Weights of a small mixture-of-experts language model, trained from scratch on English Wikipedia.
Experts: 256 squared ReLU neurons an expert, 2 picks a token, a softmax router, a shared expert of 256 neurons.
Below are experts of layer 5 (counted from 0) of a mixture-of-experts language model. Rows are named router (the router's row for the expert), down (a neuron's output weights, with its number) and show model dimensions 160-239. Each number is 500 + 40 x the weight over its row's rms, rounded and kept within 0 to 999. Numbers have three digits each.
After each expert's rows: a language model's description of what the expert responds to. This comes from a sample of Wikipedia text that the model never trained on.

# expert 62
router:518513477491565422471520491425450463459486552532528498449471500521498495500480570460565495531511491439521404475482459498473524486506485491483486483451511546501469442502488483496487556503534517531548497462484567469515434481481498554539574467
down0:465518512586577474492509437521545486498538528497540538506566557518559497523463462434491500470527508463493504509498463498440475470521547485551492462574466515616556527525502533480520506457471490531466492513546477494557475504447492522534463532
down1:517486501506552498513551515444461545504576475451563497490476579480461474479559431529494567482493489505541516466473516457557471509478495552521484598488517547496430538530467514530499482454487521515556518500525542523501509521491516440434504447
down2:495528479501530532490525456503493563524512499445530523517502600446495487527496492459517534503479483540530550469476441513554406521504481545486493601428545457532422489503536523477541496491545473463485494525513535553465518582465494497551537448
down3:463497568551504456492437487582488556563499524480482371493567502471452441495491496442508416494516536485509507517510436456478529501533552513599492555469540488493483520520567481467474491524398493491499463482524476523505555506534501497546494524
down4:544478529421506536501413428443529568398529452525524502514508532489500453433489498529492561547512512462449530551493447514552546413425554516543551548555472517512492553462508547440488464450441493504455455450582508450513491530489502454484530483
down5:462539456467528525532576455455505465504603479518483469411493451543414584527518499523414545535430512450496466494456511490544464517499491517558474538408541470486567529527547403474451502460496454493507548476525464447455492421586496495520498482
down6:491509531479466502489480498473522488453486578522500556459469511474496468593429545505520497536606576501455450511438470510513507562538503435535525511513488512545437501558380476486486458513387501421490490450516428385382521517550551433534541489
down7:575574479470512522486540568452526465500512442504444585499517521601485548481519468486447461469473499492499437511535483528476617542541464421586463536524466468483508500429487569485495460538503484504481476475455571444492498495500479514485531484
down8:393551536522491423524462460530457471464448530483538441454460538536514487441522499556512492443498523500531569519454529509539475504453474528427562386590501468533610511410551539503515510472501530447532495542472532468499522499584476558471546565
Final digits of years and numbers after other digits, e.g. 1905, 2008, plus family nouns like father, brother, and hen in comprehensive.

# expert 10
router:514572446468559431505512476404475456455439545473574537502474525553538486427438548476524554500520539480556464497515479535521488530564482451516464457468551516503468478577536463471477491496528509494477522449495518500469387479523529537563534487
down0:518562481511501479526517502447498513465464520461505582459501557425536456531523464517456547449496514557505498501441462525568484575517517556401515484468471503491494535523463437503507553462487494504433504551489464505537481448455555587529480516
down1:476445477501556450532544505485524500487519521511492530486477549516429541534517536471500528465505442546460425602480539490498470508521540469499502461519462492518468525500478496570518413513558561539480548556523502538552511557568429462495519484
down2:555452462564458476499520486496577447482544503517429532463468500499447522557490540498510467485476507459563538412493510497509420486619533542439467481443469471483523521515524494543489528478533459515579518498556542448543534477475476526501414460
down3:492459488501521582489471497519496579498564478461547495526480570514502484505474531494525544557543560449431495481453509516527554451507539485462536473478512533489466483491506472492534589529488513634507445512539538527516556575541460463500520456
down4:397511498499517406535478500455511513468471456547457472492482487517512536471488475477451463473482474496493456426505421502499510523467498431549470492525501477529500488468494464534497502543504498568459512461508442480547473448456453507524571529
down5:538551587515471505458517433554486535497495431485477448558461470520464493467529449492450508542484522427538459539499531552499489517517515519491480497451513485501520496464531520486465491465517512492420547435493503476474466498476518519565449511
down6:459522574402564492514515533459540521527474467528523473485401546500538494565514545471427502476532491443504491512515507447481480468439588492501533508502495490498465519476484498496441522463521419486438521557529501519488451560444489512488514520
down7:497480609441504455480498476492511441516531460510521443506489503551439472487468457521529478441470498512502503522518473512534512546544571441463526453508430463501514517478501553468499513553418535527502556435554487554556537492533494438480599438
down8:456558481532511500515579534490470467587435560451473443448518542491515465461524499472511439526425476536480518481468494419539503462503604513518503405443473567497509484456491505492496431566483493409450523442488520487550515508595517487497549476
Word pieces ro, al, co, ia inside words (Detroit, Android, always, alternative), plus table-cell spaces and pronouns in quoted speech.

# expert 40
router:494506459462545510427502451467550483454478609513511547482458552550497490482511601507541440501611531507511512451458433529494523459517431448480496470457461547479461447527506457494494554489492517480538509462473566478504410503518540535571526490
down0:468487479522521482444545474490493454487509481470500654478543507414466515489538551561488482442508544450531524472476447477485507527442431514478500477521617497600483437540525530465482496505445521505544474472503536455491506492472498416490549497
down1:510499482523498536519492432599539481555483518524520460517496494427514546555454500497477546449476439504492560518472551498482547474494514500521520550550460451503514501594547495547482549506540452536484497524479417497527550536501467526524522518
down2:507503580548516551487478499492472528518514504475462574572535587530437507489487494459467451486545511491518418445509452528486550481520457512581468530563493445483500503537485514468484472514469477529487477489469567528493480476505445457474511502
down3:481494426452489494493514469518398487477438455537448491515460463451459476397489456519512501484459470503494528479514526520505513519551500473511503578517504426556449514494540479490514510487480531470545468470512521488616533443468519472520458472
down4:533452459518477519514535504458501470511502492390491499527567462491526438508562504571509476511429487466560525434444409525567518477473494511514540576457509495497551489447489542508494443523517474490500478508528538521556539502541524496464491510
down5:565583499407527525485516494449537507505544438462490546457529474517509494501501469461505461544423531493455564563514486478468494456610492567506460509514462467515554447548511559496452400514560514478539565514569511478582523533509537423522527533
down6:461555429474495513496578431508563543482570541518465554438524445552503568476490480469510413473501471476534496478448503531450490537553459487478484505496516505492499408478519542585498463520414515518560507525476520551510473534560573495445473466
down7:568479536506468636558459475551466472526492427440513475459466466540411498444527547523505472468529486512486513477515491509552530486499508536507486446528436562504444472542506505540440441519497519510452441543497486467560538529492495420503454559
down8:495419445462437455578463482534477494495483546498520448574465520459525500526499455500504601583439511527572530539519539524516446526530505443524527537564514606487504458549525518453408540480487533493508458555464439544542560497439473449469440561
Suffix pieces ess, ic, er, a at word ends (necessary, Tennessee, topographic, Commissioner), plus institutional nouns like College, League, State.

# expert 61
router:527550440454522519464522471437477445466491520489573536435447574502505462471410544466560550487521500435544465487431426568460556521530460504540491471425500528455443467535524450441494531510538528476463484456487599447440454484480532520564543476
down0:558508445534468490494443384507556549462458512524441503499466517503482540455476468577547467527593508497547488537498539415521488472466510472481505498450520538493470544558488485504533489518519514410476474519532591496450498554554505566514568495
down1:492508528462511488539458418528542431523447458514515490474506530524510538575522476548443554474505504544539493427549472517432469501504550488486438529445454519503558470510529437502539476464523506529458535549486416454537491545511565499451484547
down2:530528531397539491501459523501401499476502555528541490494548442462512428559501520505489498526466486533493533543440449437467475410454447421492555477533481482516438522506502543560557469502488517462483517478544472456499621555466470531500478515
down3:457458501481611521421470501498411518491518432495447577514442561531582438490510516486494490547576550513545534570549503500471519448545497456514478604483451490541575474534544546570457473517558510533464487508460516446530408444487487575475509522
down4:492456533518501502471522508477490520487483512488462495419534535534451576526507472542531464443537527509541541500508580547502516438498515514569426485549507554533449441502494417496431444449557487505528538569512470427564497534449465494469426535
down5:459470495454456550502541548520528449532544521608493565527503450491474558532560512437475486498490456424548435513465538509544438506587557553556485521470525470467471454545479530534524521538532480507531416478458529512528484462525498471524519476
down6:480509491474507443480482482551480424456482529510480537479526539515449520449564420497501545551548450565488511503501463521569509469500515507504532571556477427529494488520466518423471577428528498583436584538475518432473497512489528558498505463
down7:446527480573453513471511454478513512517543515560570523553508543561518534537485456515484483431570491548485467514518483536476554580515445464531469507530524470394453556482550459521544486489466498464469595433496532567462540545405511483544496490
down8:534432536455415577449490511476541588543479565532489439466523529578480501480567454442585532490521549542480560516455535470461531470522479454481442561531550466493533547474454497539505528494506506525564460480477548516503434560467459541420565461
Tokens after numerals such as %, million, times, BC or BP letters, population, and digits inside ISBNs.

# expert 7
router:566565444483520496447514497472577448466510517541554575445480537439476514445466542446567535461556513468517470485484486538486456476474434456495509486525564467503463450510521485498478505588515512477463464447498533464484415439467542512523512497
down0:531433570416490496469512569557451529510541488572423493547540406521480472510524512520444486516490492497539519459497490535514508507467470441442529503526420470496553493541480502493484547490509554453537461507552483606457550489518505420548514544
down1:548583454479517503453515473424503505496460515440426541564532456466515473458526494497554508476424506552501527473523471482514509512489553427496545424490443484496456509559491437451464540581519549522503528577467471476436478531467508465431416415
down2:546495561538517517520511443504495552494543431526429508473575557465493546519575430562524546543440597487550519499460564507470503430521537434473440539462438515490474556490477459452498488490459553515503529500435464510507504492507515517438533432
down3:527432519552529502458529473468439489463518436515521529496490484445508489500482509527544452539479438504547495534495449401543444565547487505524553467495563501564585504603486561490466452486475431466466455517538452441516494548488509367506541480
down4:458470465538548548466529489502569489515480471518523442538477475466488526475448484508550554486558541351483479505573492448461485507470534484479535483518467474460534464515527490528439475518534554502512482560534538517512483538507508514451527501
down5:528438513479453475471467461544533453496522440511524490522482538524576502500524516475530504419596508432487488459550504548479483489493549496506528472515425500468451437439517487482537498517500460444532462515482485538505435531535477497570477529
down6:632473506541519505508546518448443555544525448415510446520458501523513538508437545489528440550415519492473505486495511569543453472442502501513540400487506514488509514453535467540584491522540492614497525497564542562491469549462501492527477508
down7:516518443538550456510439600514422502592535449461454563509456484457451496538531497507501509579405498515473443538514570477594469561546531433529556542450426528503486530470531462501537446505459547473433544546498492526523457368434471506479549436
down8:561453579529468522463515435539486463527596484544445510547492545524552462484504536543402499501563537507535500435447501442454484492510495527480531552471470495455452487437517537497460546513608453507551555473536563499490523472451495595451541520
Word-initial pieces in music chart and tracklist tables and prose, e.g. Off in Offizielle, B in Billboard, rec, opening quotes.

# expert 17
router:575544500417521463512488547462549505490476536565544530447484567485533490467451550434517486483503474463540471473439432570476556535509481480527454472498493531486478446597524491440464486537471522483501487494454530473441469470542520587569512487
down81:450519517540434593467467541537487492522481478488498442543492477485505491482547555527507419436502507462440494414538548517522494518503471448509454468474547489439479546537470481556512470518535411503508436508485495437497559514582539517523554508
down82:503499463448506480499424461388522543512496454496459508522576518470475491513490445547447511480553560398518535562523525509478485557472527520460539489546517491525518559553448537536532514438541517476473457529494531489535469462463484460490481445
down83:506516539509497526474415454528492449516527507492471396548488478431498503525511522470466519478507544505465519462495465489423494512452463584520528473535483494539520513389514552523464465521504479492475452526561533490414507595522501471497465455
down84:548446447579469483522445510477493505465499521485458571523532463503591507445576551496428530435542555495519468513496526505528491494491480482485510525488530557516426499527505496561462523558519461479455537495533453537496561498510486471506491526
down85:540557438512466529508428511531433522517466502437423511485539553439544524554508467510490512518493541509502469506457525463583511602443541587467518520536519527446502503527513450535478587572422518483522530594504543494529550525501497458546477534
down86:537478453468569474507487505529480532532503484531430513589444451517487487483532503558514505490526518423494488528443586513547557468482608440424566518517461520539486529511489527562428527485517554521535538460512491518458448478545554539434532493
down87:506473569501491442502530582510454422423502487487584548542439492548501483482538541524469495523494438491516557552559489513527556495491536502571414529436516473521455582511493523482527516511591439477554502452504430468522501475548466557466529442
down88:531505457394435517465506466484520481556543505506503460499466472506493485491523484466514482504517522470576505526546523431444481501601443487410577487491519527479477477437546447479477434513524463530550616559467532539414465531554493479485528501
down89:502486505503501583525584524512462481534502453407508472526483485498498508548447515565459454442526523494502470465433485468523468525459507517495474519504474467448540459487549464561468545547484470478476512528469527497485460468450539472454518513
First letter or piece of a value in structured lists after colons or dashes (taxonomy ranks, gene ontology, IDs), e.g. oocyte, oxidoreductase, Mollusca.

# expert 31
router:574492511472545483446528480441513455487541532550562569479451529533510520460482579476535516496529566476546508490444498493509542494503503458549504445523491519447480437519554450448537571513503480518467530543480518501468467485428572531478493410
down0:529574524499533468504495502488450515522424503536409524562512464521494490488534479497493385529461455498601495426449467444447468533447415475492450484557512501482531521508506491526541508496441533513501526551524550533530458463489595516486449515
down1:518486524516496521559570505508495492500503442525478543526546552492558511514577435545493496468475462546528591507493446495521505410488499415441500536441511502475526549516451492525473461524514512422528542491473541502472465541447467503423569536
down2:459460582525534589503526448432540465498490445497484517444581473465506485572492510513454528500471551493529564447504542500519505475520518417463528461500520504475539491550485449480497518535542495569465514478481489534427503442466472521516393424
down3:446525487482464481497534413477508443484461504461458522511497436481437493496499487426524528494486532511451469527570516499531490477565555474514527564532573523549484512507516526496464570443449470530479495488477467436448524470442486542446436512
down4:541509502456465463543438553530510501461503456524485508428501530488562527478558462488541476561515520490587545525461468560482449468506546502471543480486431549490451481479537434493522526563541448496456521459547540466506596493563513454497565458
down5:465581448539530537499452493492480492503457522478467556506483540479537439463495484585502529489470515477538505589522518504540532502522533491483466392475491456479401412575486462502484487490406511441511481472499543512543476473478480460464495561
down6:470474484597460473469408550541598431514542502632439494507486483419543441521522542477514446557499547521540493544458531462503539531549499532455521442526550444504423464482493497472474491547510480550522524533489489528520512548497447469510486493
down7:546565545470443530476566501553495528526526498482512478444526522468423504483547520436489532502507454477518506472528513449510530524450487533512423522514444513442546503574510513518435418512486504557543515500467574492527424490519521479463554531
down8:499488464477550444465506520468500525438454544485430544495523501556526512435416601497438538482478545515458477538524491477430491516507453513490450418532484521471592471482514514501509508525527491496517512598517494526561547526592506490563453487
Inner pieces of Japanese surnames like um in Koizumi, ash in Ohashi, plus spaces and pipes in sports tables.

# expert 33
router:516519506485523484482493416433485514452491568518558552428459543482483485486490537476519541504518489488535466488478432616412521510486475451469452440499539538502428509562542513491484561507505484478465562479480524451479465450508531594562528540
down0:496512568528418521485427545599507537526521467529623499478458444475450533443507497426547486452465531524483465494473527452501537403510490505482531473471502496436511559439495451522534504513539553543510482492532521504541469516530458509502579454
down1:467492607484538539490499550478511577547478488551474531478546517440543527506531454506524469522569500463468450563495532564488482416527485485461525480557515486496503541488511543476491499541489394523478491539519522499511519474458495483474428518
down2:571535496465609527575561520533485529524526433527510552573559538471533569455495467526482501545611493492490498526526483517460448499520521554490536484486541499540475456431489579474507479488454518527537551491538545497492471501462520492500432505
down3:545548473480567534464442479469476538506472393488550568513530464565502476528504570551589489495498524503562449540538515525507529417467535579531566493506552502461518589486481560514514491454490513450500415525488529508477385472571521459534502487
down4:543554530494541467520439457451440541474555546454476414528515437491493462529527502550476455460500503544480548466434557494524557511489515474495448466563541511429426478514519467461517494491500503496441510472511495544470496498471475516518560449
down5:572461530503553487491445472573445457548532586493486474497488534482471529518507468499547482461479498506530501473448444495489472551456529508482497543506526533552505448435510495476476542528551490482492553489439456458494532506554538528444500432
down6:416497567526496529543559511463456500587532513536488512487510554538518475460473484458473467482505418535459474510524503536488511437426496527426480504578454422507548501508563534524475540496589509441525534557537535513472530452508462548524554438
down7:494513507490511581522570525486503496575536399467449521549513506458452429484471487496456566546474442511439505470478569538502463504512515562494510518494436463546491499543514477535513459471452523495502539458535423517436527553520530521504484514
down8:514478478548464483515500498486435436529458484454486486425489526475497513478506540478497457567526560552466535551529462467482547466492501510510451456479434531496467557530499526449483455500574491524512562500455475498567430491516489468494463543
Stem pieces inside Latin-derived words before suffixes like -ition/-ed, such as "is" in acquisition, ro, qu, caus, allow, St.

# expert 1
router:520536487496508529455529503430510503471469514500535610390467527508533508486458511437531533485501536437491450488470478540506560566499483469534522470473506532456457407586562505504447547542512507514479515478453572477454445467420532543564537464
down0:454559463468439525414534515466537478537453460496513443460491545449475602534439452514476520491526470550558505538556573493414517417503421538494482561515582497517511456501549493529515424438494533527545479520499566565516459538450455456432479511
down1:476490463520531457471486526463538512471458512519478509525489557499470518531455549480472470439508427471504487485529524463496565556368507482468461501558527511507522519432564510525547486510512544449493519498467497448519469445529511478529544589
down2:531457534482508520481467436522545479466493410458534483463502450479506469484516479460530569588625559453530490481499495497539560541442511479489511503579496542455535503553446500475492525542541537436497441503540473468469508514450467536450552498
down3:449519525472538519522476411516529537551476542465461488545488472527411472541516520512482514514418555491483524591556477430459481482546479550530475554491440466512504576452436464501579455455456466550464563491519445553543493508537491498444432500
down4:444531586488507577529445519550493548553489515484515501527541515522489480432504441505422488516501552474456487525492472524454506477506492546461499534485459499440514519434508462577458468492481450550455528505503475474533473479467568511548446543
down5:453572492449518545529521469516522467528537466516453500560484508475539522449487543543491522564524472454476500576517473589550462485502512500499502517514493525426534510534458537437528496525477467520475542503509429520536515508489553468529383490
down6:497499514537545543563535451446542581468514495544431507446500526498476353571447475500500482517543523491463507492462476522448562471466458572471552513533436487487521481491446511530512577514527512477386411543469541498577508537514482532494521506
down7:503491580522466506493463512561534508518410447496501483517499440475485539515503554471524449447511491423500525478493516519492531521463466463426457491544467443428512531493528489483510475579494493566560527478525563528598567521557474512495444476
down8:481493526422509604581529447562493534550563460469541515509574453504446487554477512512492520487432509495454457509534526507508434419431506462536537469469482409454528458521506444520521515533412490522514522538508491482547406587538469521461461468
Opening parenthesis after a person's name in biography leads, plus born and date digits or dashes, e.g. (born, (24 March, 1413 –.

# expert 57
router:570537436421497479507495514425543472496460509532606612507434504525520500466484548462545533515541477450500448500385467613491566553542470467485482452492503490477498440558532495486507507502530454556504567467495602475421501507435567560521525487
down0:518487463512481452456491476600502466490535516546520544475540605439463444611500536492512501477515458565453506575480495491483519456512517467543516490542560419474510459453503583448490482528462487514480501549564479522474529557427543503574463534
down1:521484519540416501492497482509543475470483445552492503521462519478517552490534464579445531415580560540511571525533479480488493480472472466535483513432517452528480603505459486460542514481572502483469484548516471504442503531533504450453455568
down2:479497470493496597453512454471523487546498482467559484482580503522487439491535553443426525459504491488528521493595503401505526492506517430531500472489459468543523464469525560508496505488567469463493502523489544565367435509499420486536480504
down3:497509485478526419502528480505570514516500531457485519428494490449505498461501511447483537519537486519492502657540435484510390556543510469556454544487475460448507593559481526489518516461505502459438516505487482541493513411534564498503506561
down4:569503541489515511483472495526526428515535406522559496467512508568529561441513560552524572446500504386458467519490447484493432461455461483511549478534564478573538487455475557492530524521554430462470495500539544487552498491479458529470453527
down5:559531534548475504535498560557542461496444465476465476465453490547490536513478470511437484521470528537496561506554447546472504448499506533503545486559466477528555530495494480510472495515481533505481478562567559465444538540505511503419512533
down6:507476544514533479499530488537507504466532517450495516549486501487527452502496459516489510522486532380501473440506533547443536545523465578570523507548522458541528502508557434497468527554611553506417527514446487526567564537501446541443493516
down7:442439614577543517492460495473472525478513439510526537475454485479465419532437438484503526459545569502472547462438453458533512511511582504467560546545552477495500505495460542495548544533554557477539427577450558503506485402522492459477481496
down8:528506552458534538563506540538476502483537473477455512512481439490567507476531503519511518521524539465542465512523547419551496510482463539543533468496552495453509478515520530587550443461518465496494481493511552526462530445520445461457535496
Pieces of people's first names and surnames in rosters, cast lists and results tables, like s, F, Sam, James, Joseph.

# expert 26
router:591562489461509502496517522459496495429405554514567591520425509482446482451537539527533518467604535417554490468499498540519549529549471464504469511494528454443458393588515436453498555514514480540515497478474517484481448485435525522527512488
down0:545514561483478531543575544506498525476515559524505584514553420418485466448465465590547533439502523466490486441432495424540456517482469470568514514479512522558538465455503526506441503505494534475553517553532522478492542482590538510493453560
down1:546569542444553543521445463551523541549503557481481577532520498547502463506546514494509584475492490479473533458546545535448499541508488505508532536441595502490535495469464483473486500507399468561496512563580534520545517594547481486477460535
down2:477509491470462401470536475501610454515517607459501509482560471484446486466487533485450460512471526466502529529478451536479546525554480459487590452406506475539536504519440526530482425577472585531470542475478577546511516466510482515470539537
down3:421479495465468500474518550549489540425484445488440568530412512480526523454463570577553482417530492465534535445476480521540407486516508503467450460503567510448498494540487489440541570525495493469512468580548526465468548486537516467517495497
down4:473528473492503547491468484512453491514510445413501468478431472513455608519515504487516523527481466496453448511509509404469530475450598521417453553440474521476498489390467539543507474479547455498470464531480509517479472494490484554542448538
down5:477485430453480464534498567513503509440502568505501507507561458510438389482500463558552421437482461554506537549509456447496515445479504507535417487538489493483400504473510506516476557462436516496454499508502485495479441517501444518466516462
down6:453462481535567447465565569447534571481448502476544493524563450485453474490464494439479487548498587525532416433562491522562465513524529627512524455555508481544533456524537551572458496509471510465554516482484492530438524522566513491530477447
down7:453454512530425538475569450549576512532509462494567493427590518541585505476511472569508463504501533456435462477454458458439549540413492455523467558541481463614473486487570471529466563487417478424545492478513465535479557559468452529511430532
down8:516546488368567558498518503518483468513502403459474496548512508482526426528540496527524513511450581499478488469432542553420458484579462495463535538510478472518514458572460491547515474520530561484499537497420502518550483487446528471527518544
Middle consonant pieces inside proper names, mainly English places and people, e.g. Craftsman, Wilkes-Barre, Manhattan, Johns Hopkins, Coventry.

# expert 58
router:513483504485513530477505441473527492535455550500479544486484501482584511482454576460513482510563488432541462470463490556465487535493451475526445484482476493526516463531536502460441519521519469539518519399504554491443498468480542542552550465
down0:551491564499411507482542491535461421538529541564492528492549480479501468474487468526511485404543536484495465439453537478504457467501474460517557555584422530538478497510544487547461557499465502462499513566521506432577561485425593481500455487
down1:619455443448460515530508459552479465524474499487460471523489463498581524439482494512482492549505499549499461500547543550528477505543502520511543513590483484504485457481485395531542432472517430404476458454487501563544498496516493519539446467
down2:523488542500537514541530517510441474534472501498523544551510459485475419518493484541509495480461494505568499527487473521461521423495530449514554596471493468492573570469519462484501423402510482473504484453536497483483406540477493496468506552
down3:483591476553464567527543451453540448486477493463565443549485516482488514532501469590401540536571498510461461479546466432540463517432533459496415513537456514496490462422515518515453534429467449490473501511462546484502487483456410471454454482
down4:520488511518512539472538462494552474470502505482407569549470458544547464451535481531534478511540535557538557501554513560462482448467485505526574480472503504513548448504446501481493445449554454464492514435506444589511471460519455515445511446
down5:533499466488487509498525507537481502501499417503503477444482556441496498499491488528538522471542557502483498433527454466594431444508456438551502551513514458459521593493439552525555445467456505551511478519532462481540542555494500487483502585
down6:538472471498514420530446490444490453453503510478527394495483557543523601469507442507454469442453483532471543528538499443553478471567522516491533531520496493554567525549501542496515504520474511503520479468506484516522503490455501526511531458
down7:532471588513466532461501503521416424488530515533602468428586492440488407529523473437581499481440575508465464592515559573528512475434499436443420462512543502527454503528508458541500581488499453480508497486441521510421535502535481482505449465
down8:495495472410554420435477491464444545419564487495506503525501544479523443498476547497514520520553485444575502536538453560528490484529526555466493494499513533447530440568442421437525504514541461495458464448532479530514479525494492523460540581
Colons after infobox labels like Designated:, Reign:, Mayor:, Key people:, plus month names and digits in coordinates and date lists.

# expert 41
router:528533419479534515540481550446552477414456549558502542481455505558474527522492518468539490458548539513539437516501430519468544498497492482482507485481524513474522470569562476450509579515525519522465504444405547499485496464509515560488541475
down0:476506518519428486440470508496502500448541512495469529576497488547540518508480526472526485439484418488391482408529534519499454517497562468430519502564484465503456501552475507481488460445483463484455571480474445475512504482490447465446602508
down1:482532541462482465456512631561499420515464479556507531478525443455529514565499484484545417392523501510509541513439520566432504596610523444517540527435476396524551458468551507556490511555509495519523489571451564469444502438495523433453631456
down2:493466502513496499473424547570473468469491485520498517488516500438482485599490478415463506551496536493458482497457458456597446460521528547484537490479424477471461471487471427491553520479463498484472477510538542540451507490475467487574454471
down3:529503449466466517490461539534613495536429380452539482532549535465485474523516541477583538443501509551510503492489468486451530491527479473504524499439474524509502533512495500505473511531442559494447539453499473543484549421576604483498515526
down4:457512524485527515505543567472503542525448497466590466501461443565496519467494504568469472457525542513528456446542496497522430475521503503540450459533551426514579428452493487561464497515514549494502479453490482469499417564587442446525460600
down5:468523463609512495513481506529525527523534416475543460484459559483525447514471471530468518587488445533502389528532500517460478491577463537502531483507511464487473472471491518541531398587526557492498584563532487583461458482527500544477466494
down6:531484549486558476529518516474373459478515483457530499507444518469461503564421447530537504525534515536617542514446580575469534543563503471503528559453447601489432484521528477472520467519433549503535502470518432482569534559502541508494521536
down7:471499558573390435474456491431424422493512517543509525462523550506502490543454456379416485502520464526499466533484461483486549483463510480511552476470504515500508478505476508456526555516527537482522551548522570492518511458430462548477520434
down8:510422491473491521537496465526474539479562535440534391541542518570476529465487512494473513478429548473512537482519546420548560439474516493491578500440508499504546528534516511491558531513543481510486508469577541517515587535501555405492525521
Inner word pieces such as at in psychiatric, and sh, rep, imp, st, th, in names, coordinates, pronunciations and Cyrillic text.

# expert 42
router:524521467446514473470532521416543503491479540522547510462418525487550467451418529457578511518541505402530473454499461570491507558481494503522449506484530534505490498544579460451486521496533469496472507426479516507453457492463527542558552500
down0:543562528491520529532551477488510471466458454490469567531506555442558510509514451546451502470538508523494489506467455535471565507492504487528504476539469480479528474478554589566549532499455538552502466465527472538522504528491458479535506530
down1:546437468508525494565459461448564464528461476519475566450553557542467549555566524545495522505540437556488520427532546513513421548486434462493447480448559503527519507529525469483491448486511515477556472507518518501523479460438506504470518504
down2:453487539426538493574456493459502483527462482532461506492492534512528460413501475502497488495488474517490516553525494523511517507562459440473441442444422476489520464482520511500441556493580440501454534460554470490520479447488490528486553483
down3:462417530475421548515533553485468473553561497564477547440498473503585502503553557459505441523430416466535483579488619484509523503505489453426500491426565512509446476460559532545467469519469467449562507446565515472520453520415524507472533477
down4:458511448515506499483523557537547503490461465501529490486528542587543472506502502487510487522522527531515511509514488416510544508539524471563479566542583491475514540514494518551468497551517463517465499520517509522549465543480524449553454449
down5:538542456440556455557478501516485402469537607498475525501522506499455506547468495470562490523503503445464515518459496435436506548460498525498514467533491492504531477437474441454481446590496490432497544487483468580502477492453483435521497538
down6:414492498567522517506566502494518464470470510463505495520482458509465499464492497516466534521610494465461534447501532480535534594526476535534520466475518455406512512505480517482509567527475504467486441472488491519452520443539525497453546493
down7:470467504502407518539486543519518476505505555550451522421507520541542458503452472575576439529471563518507507491499547500548489518448488511501572527513469481522476423483498496470493416475446548468474545567441473529493478492504532573497497616
down8:537471455513475544486497499559464502420546507478571530493460557543596545519481528520513519535539513487485517463533541452533539428478468451496484483545482502494469510507435486449439621514492483469464511445478516573507449501516505505535542513
Colons, semicolons and other punctuation in database labels, URLs, titles and identifiers, such as Glottolog:, https:, Star Trek:, ISBN.

# expert 38
router:545507467436493466474490461462469429498448508540565503512448568531565500440465543490535491464529490424552468497424456557495508496475497490526480502456524513468500468569540446495450566486490524512464518471491504541474502467443559559553549521
down0:424531511445536507524454548518446601544436480478476446483576477517515502503546508507520612477510508560510535533507478487543486501485463542480572495499451539452533556495429500515566465548496465523467480532543476474441510533562521525476499523
down1:536530535500520496468487460496533468498525419522509515523556527502457490507519523439558501486524462499427498522508452494438530492527438508467506536489489494530554449480528478537460521549459503493480516415533529550428497546471546508536478509
down2:461481573477456426478519587565503528569524415494486544554564509548558462518514437494415479571513497590544552548501499414467581483490531509463520501520469464428498492461412547509523472456456483582472509453431511469482598523486494486461537494
down3:550496523514452494499546463575532443513471486578516504467506498443474436450458521513502567455520555558511469460435488510490499498557504506488438467516575497573474456437573508580486496489548485493443477536544414500507567488370469515454521501
down4:555549514476433504497523539483524470490423497535540417508539543514446516524475563477490527470497431477492427525461504514500529465480516507522531533503488445470470541501504501541474488478444475473439560439553490488504531555510557528502584478
down5:523534443536606467530480514560470558517490484525511533507478507579530539504502572476555470468445525553442503521456574500556513509475467555540524509458458556535519518476492468480587491465494434530571511501580531442427491530496565441510552481
down6:465461493504550555562484472534473464468522563531397478514467534499466526484524407509451476467493494554534528503507496515549472475570555450563462423489486513530493561411482500523519437512500486505485550523532431515475572561515545462504437501
down7:472466510556530519566493513513468545484484438522501524524480546492503424499461469464466561502536500463527609502430488518467496436392547592438465465473476534480558484498485493500542505528622510552511497498484544478503502468558541549549492515
down8:485501481565506459578455458492478473475497521524525484501518497557564500496562530469508493515482490468477457474484532529490409528499464522571524521490547441511574432500476501493519472501477506482546474461512464476543478521459509530546439494
Final pieces of words and names inside tables and lists, e.g. -ats, -ures, -ag in Volkswagen, plus score dashes and semicolons.

# expert 22
router:550556486432552427491439466421484443499486522509540507474472498519501520487409530470512546464612456488526482485412511503454521558538502482481479484466507490475498471463504477503458492550515510528526490437466589475460430452511533506485534458
down0:508565450463568513529474538521535518524474454479503541590526575463473509454497481549517512502456547514566550525563554448592613547518500481452409472487496478465485578515495499555469405498424491514472448412535557480556458544486413472556490515
down1:479467547473492443409522506591528410493482518482537536512511453477549532496444568468472453502466530500513454483516533453537574547432446473532504432496400441451466526533569556503509506432506539542507562423476471506507499500497541452479601451
down2:536467472484494423501492512506449513485486507478504428456483500540555446466551555555443479554503533552536502483570470514472530505494468524529492511444596491484504542457546429482499504568464501480545473455447485527537525508474429501515521549
down3:466492505423454422408559474470407557449474528481470576458457519488569524442470536556487556511414513502519547473557496497460424500513453473484487446514520463566578486472565475447511510479472472490400518516511507531461500499486527487511543491
down4:508415453453484536499403506540536500436532471544495508484492549458477525492545469484446555460431525491529501493522463498465456463515439453527470513493477454491465545545452541481549441525494477470423444486570522549573485475451397512499505497
down5:450509582572493647576439480411522464493525467458440468499529539491474517520477469531519476483554516498501497509525522422527461527519521580469568403437540550449470374523489507472506507489482478508444522449445486551490497570491493491465477530
down6:593499502445524547502517571523479582399489484529473498544456477545522467501462534479540548502499513521456496437534492553478478545496488509436504533467467537484604464457525541471515483524538497531437494506426480547499527541520508449519509565
down7:429433409507428511518452497511538535459558474513487453475509472520501540550564456523512503523541532557507465462525510493441491435522499478547497522530462543466456444472508454536479531523524414510551501463467515525496528421466427479507471545
down8:547417439453540542502469511502520546496567496479552501454525578500476540454488431528522407528455456540433485465498500454493511471465452518506487540518526482535431531525458466437472511452458457461465499512557536556483513573494377552490550544
Digits inside years and decades (1970s, 12th century, 1926) and b/d pieces in outbreak, Albany, often in historical timelines.